config.toml
n_experts = 32
activation = "bilinear"
balance_bias = false
optimizer = "adamw"
dataset = "wikipedia_en"
Below are experts of layer 7 (counted from 0) of a mixture-of-experts language model. Rows are named router (the router's row for the expert), gate (a neuron's input weights, with its number), up (a neuron's input weights, with its number), down (a neuron's output weights, with its number) and show model dimensions 0-79. Each number is 128 + 32 x the weight over its row's rms, rounded and kept within 0 to 255. Numbers have three digits each.
After each expert's rows: a language model's description of what the expert responds to; "comes before" lists some tokens at least twice as common just after its tokens as in all text. This comes from a sample of Wikipedia text that the model never trained on. Tokens count by the router's weight.

# expert 31
router:087088130138137113173142197088115161191135141154162160171136147084155116131131130159132164131158129072155126112171117175156119142137141120064111172149157128112053105115125107166154143147151121127147148128100074135067191125170122180087142104
gate0:127119076114196103169144140144064142122126152161160047135118163163155037107134165130089090161156092089160138137082168127068104157219151164133105043129108099170139156083158114138169121111130102141092181114068112207166092190107096140135127136
up0:151083133144127094117127158108063152094134153157117114102125124087154128000154197140133171154116110175152145127121075204139196087130125146136151092110113127155145110148102163141110152164177085139181169159112136126149166114129133191156124091
down0:146148092142118162060136102137117146146175142086123064127099109192142124077116198091154139152170109147146098118120114090170147147152229138138125136107138151139102080139124146142152141132120180103129162110114133117162109157207135116115122142
It responds to: Closing brackets and numbers
comes before: "\n", " |", ";", " -", " –", "),"

# expert 29
router:146141122103107139176103117062136114159105148172171099060129163084183103170119127151197170083123090125189149153110123101142127133075171066137163101112113144115143158133090137118137171165163132153116159110129055131078117119082131120149162114
gate0:160192153125132084135130152138115173124172100127144160140080159159114123101169036130102153087137131079092181158079111104170119083071084126120133162135155097171091161125157159088136116122103119071155143182110156134149115149189171172100111127
up0:112109139177159147151064095115159117166121189196077075151105145124127181151113102118131152141120095097113101133122180127090085126133139099152120143071124155100153141100120116143048139106197172118107082093141099065122125165114125097130162140
down0:134159183149114082172108109094151082189166128114148146137163096127134131141139072070170133101117134139125110117146093126151101128147086149195105168137135108123129129114161130142134083189143116184118085102132176107155151109151153122121166112
It responds to: Plural nouns, closers
comes before: " and", " of", " in", " were", " are", " to"

# expert 5
router:134118138120099110121086112115147178137102213153159110126107159092147085183147131094150099128145103148119103132070149123138103155108131102120127132166100132138098125144119151120115123204087111148033087089147100105034103120116155144112117131
gate0:117107117110136064185128093106101154085131091136183111122129139080126160129181194097105126105096099137145174058070082075090146094076149138086169152167081145176154179127117136133139110110092091179109147142084088146139097112081040137077160125
up0:109203141141069050105083105149179155063144115123127134151068119098103193140110146107109103122161108144188099113114129117139129100099087141108141135228153131158110197092136082171144099135059095129121045176133176175122150147056155071119157159
down0:141097146169143142114122092154110180131148119098144091167127200091153113206111145137143171076123128197113119143117119125108151153205185093092098157128110123111145131138088081142090167139163195117079149164077132073142113172124126097116115130
It responds to: Table cell numbers
comes before: " |", " was", " Died:", ";", " name:", " by"

# expert 6
router:128114116158083133082145156094171116140110111150108117211145166105166122084098121132156128075142141109053156127118115104128127161117079095148091078141114129139167143135097147078084124131195108150177093124155135160093107178154123133118121146
gate0:108086123193105140143169094060141133121153108181041124101121122096055110184123136121122172115121204116094127083086127091180105164128131186130145141108144182135120090123105117206115058103138096138142137176205228126141158101131091097127108144
up0:233165097179181136142146071136150063087089179075155096148113098125124101147109141165153103111090146111124111129156064125127094125098095127136122177111095123153140154116129095138195197130117131082142136167121115066132085126077225136138158104
down0:094115144117137140075143122096101136181089123141110133147141077137136142232157137134078074175168141114182122136127097108194110125055166110113129161141214145148121180065137148153099147114157088117127142125081205124142125100062114179151120193
It responds to: Prepositions after verbs
comes before: " the", " a", " his", " their", " an", " her"

# expert 1
router:110116163130150132181123178148153160131111086185157076041111158132109120081095158117109166092143105145114124138114082173131122188145176095135147143107126141118169220135116087159131164126098130132096150102139149124143161117135150119118157118
gate0:122130160123080074150064119198119097122066056096111099086165112155127109179137083110157154171093120147067095139121123148133102104175148111111088132130101105153164089144124118091105106122152174151076142148047145114133076108080121124067132119
up0:144155087157118118117152131115135150161072145095106103151075219140102213125117057139108109099175150099115152103104148154140117146116089050094172057174122174097122148132075169135134206124132152086114132123162134134141117081122136143118092158
down0:154121138131180175160102125081126172142162162120118087115122152117140191167138162108152148092118062132107078133157120103118174109119156183104135119181121171110097082098103055131115107151122135143117174190148083157111147113110129120134121147
It responds to: Place and institution names
comes before: " and", ",", ".", "'s", " in", " was"

# expert 26
router:119149137179172156117124085174136084151129134129106093057155161122163090092132104132123144167103144167146138150090104091119120160108158109110158087137100098124202150109140141137145166174149130108049101139164126136070143104111115116155172116
gate0:176077118133160126188149153149150121138128134136122073131114132055147125121157077079080106149153115091114179083113141150139189136083140085130173138160090106136150116105105114118156162138133148081101142178111053107147140082122140120148127127
up0:103118142063122221065129091166107135124105114146141097085106115105076170122183084102162125138094171134073149164129162144105148094113139175122111174150161090124149096154061175123143154119140181148173197132065124059130139075116157099169129121
down0:105108126185147127168099110160079162153161120128095098099095187186114174129113069134134130101151121080125170165095105143120066142140139148114090126152075096103128110151080107113163145156176112107096044171154160093074118175121142121127131132
It responds to: Group and institution nouns
comes before: " of", ".", " in", " and", "s.", ","

# expert 21
router:171149072145093162044152145101121130109136088202134108225081197110147135115103124162141112100104156098106138116159131127150108135154070100173086013127092155109159216141104151057073123122117150120125077115074113122103082112140167124115131167
gate0:110087156149161133150097177123113115120132135100129136144158101082126034127115140113116087166129108114097115136139115094181134091174142091092147133087162138117111120160133138120081126102147090141172172096113165181173161142134122113132175116
up0:142119155128091192167113144105116116172094161161155165111144119027146161102097155129070130139136116124134117143146180171132091109102094062122136132208186173071148128130111116113149126138164041049094167120165148113198152132092147142058073150
down0:125173107100087118136114058128108094143104157180125103107157153159186128125147108130156128171121171108180086115179128145048094103105081075123112108112180132132166178115163118143166151096115180083115093076136177137114158098087133136115110133
It responds to: Main verbs and auxiliaries
comes before: " a", " to", " in", " the", " by", " that"

# expert 22
router:106127134130076163112134120100144126111121156111101172231127126154127122120096142165108101102155121129105102109164101097046115146158090113146108096125146148066117077171116133080140121162150091110151112110147107123105182153102173106135076126
gate0:122146060131095139105145129137115138132147146087086151120106172108114060147138082107067129119176156092058081103184109124156102101137157120094137154144159068089180122140139173127136169138080114140141116154099115170071192117168123146170166136
up0:082193164136107127130096154122163162113086126118112181104110110154096113205176083142081168122206199081124105171165113083170103118116158104105105124121129098081146064104081150114135118109084130103149122110081166131127180071119160117110144151
down0:094130050114156099136164136126090108180143118092142193161171128122145135092149141114115119081147075129112129170130126146134109114155144132127135149136127104161150110112119123098138159170125198134133056125168128148104228143162102151117146096
It responds to: Prepositions in prose
comes before: " the", " a", " his", " an", " its", " her"

# expert 25
router:138107108105164095117147145066093139094127145061154116203127114111091153136127112108137068165136116122112104159144116090089097084136090102148155154177110206186111122161189117137148095148195116086253076130117143110111127148157143144140106140
gate0:112124157104171109121188119128151163123130170113136111141147118109177142165131104109133103112130121146139091134178171110192133107106123113081090162088144118134115110173070107082111168129102183182119113157131164097138125128096103121132137107
up0:182184161130170134098178034092129113183144127034137121122155128171180070094160104123162096092163094089128125122182141113180164106116159072116113132150087132145091102150147108110126153116105127120112075145098156085133138153106089109103189100
down0:102126123116114126120153109168137141166161094116106104165099115192162190103174141078096102092112140061131142127127115114115124113013057123082147163174126146131046154135167096159107123158057140129134170110117082142110139092106104084083102151
It responds to: Cell ends and sentence periods
comes before: "\n", " ", " The", " In", " He", " 0"

# expert 17
router:134094121101139114126163092146128130149122113117158136058106171126136115090171130146132125210131153158103135144130177148105141147109153090106140216143113137145148055125177121170125146139139111198070161150148122199131084110140124091136136092
gate0:140120097088106194088090107133216141139187105145177120102109074112128161090116194104065106119181077106103183130196108123155111158135141100124146143127137112148091130139140112174131131033077121127109224097169197132143140117137081155124125147
up0:139153143127102116140094138108196075152073082105153143123166117126091100127138072134083141089128147158145097132126124153146170122042111149160152166134112107090153134131117170144124061131149178135142129191113142151091114138126123129134093079
down0:117130143075120100104125108152097205110167196082130171108125077138172166101106155084102157114180155156104130055092136142198113065088194066135116160119139120101111161090120148123132173117140116112196102133133149195134080136093118106093197067
It responds to: Counts and quantifiers
comes before: " |", " years", " m", "%", " km", ".5"

# expert 20
router:136139189173114111165121096120076137158096161110158148096129141123134127103113142131088153091139202151133104162110129109155138115082089125095150184090136135166188182101120096117145141186103093113133079144112084098101105138082119111154154174
gate0:128114144183124097116126125133204131147125201129121141112159053115160159160128079194086123096099108134159112144112100040198130103100145149163136109045135137133123116130154097103152138157065117027099083177094155119127136167088197142076101071
up0:134124144128141102158168109111142137124182204165089150167082121107153147146099135185116141121082119140143159135142100135101139110128087122084125145135113140082106118123161190143083151091156170122180098139171096169197115110152172166089119145
down0:133131165149086186110137111133115104152167134172134169141112172102127057076107134064144183092134153113156157102153172190149130130111132131142180211197103149081145133133163186155153142138105154170167169113134146127140134166148094060109097158
It responds to: Common noun stems
comes before: " of", "ing", "ed", "s", "ed.", "ed,"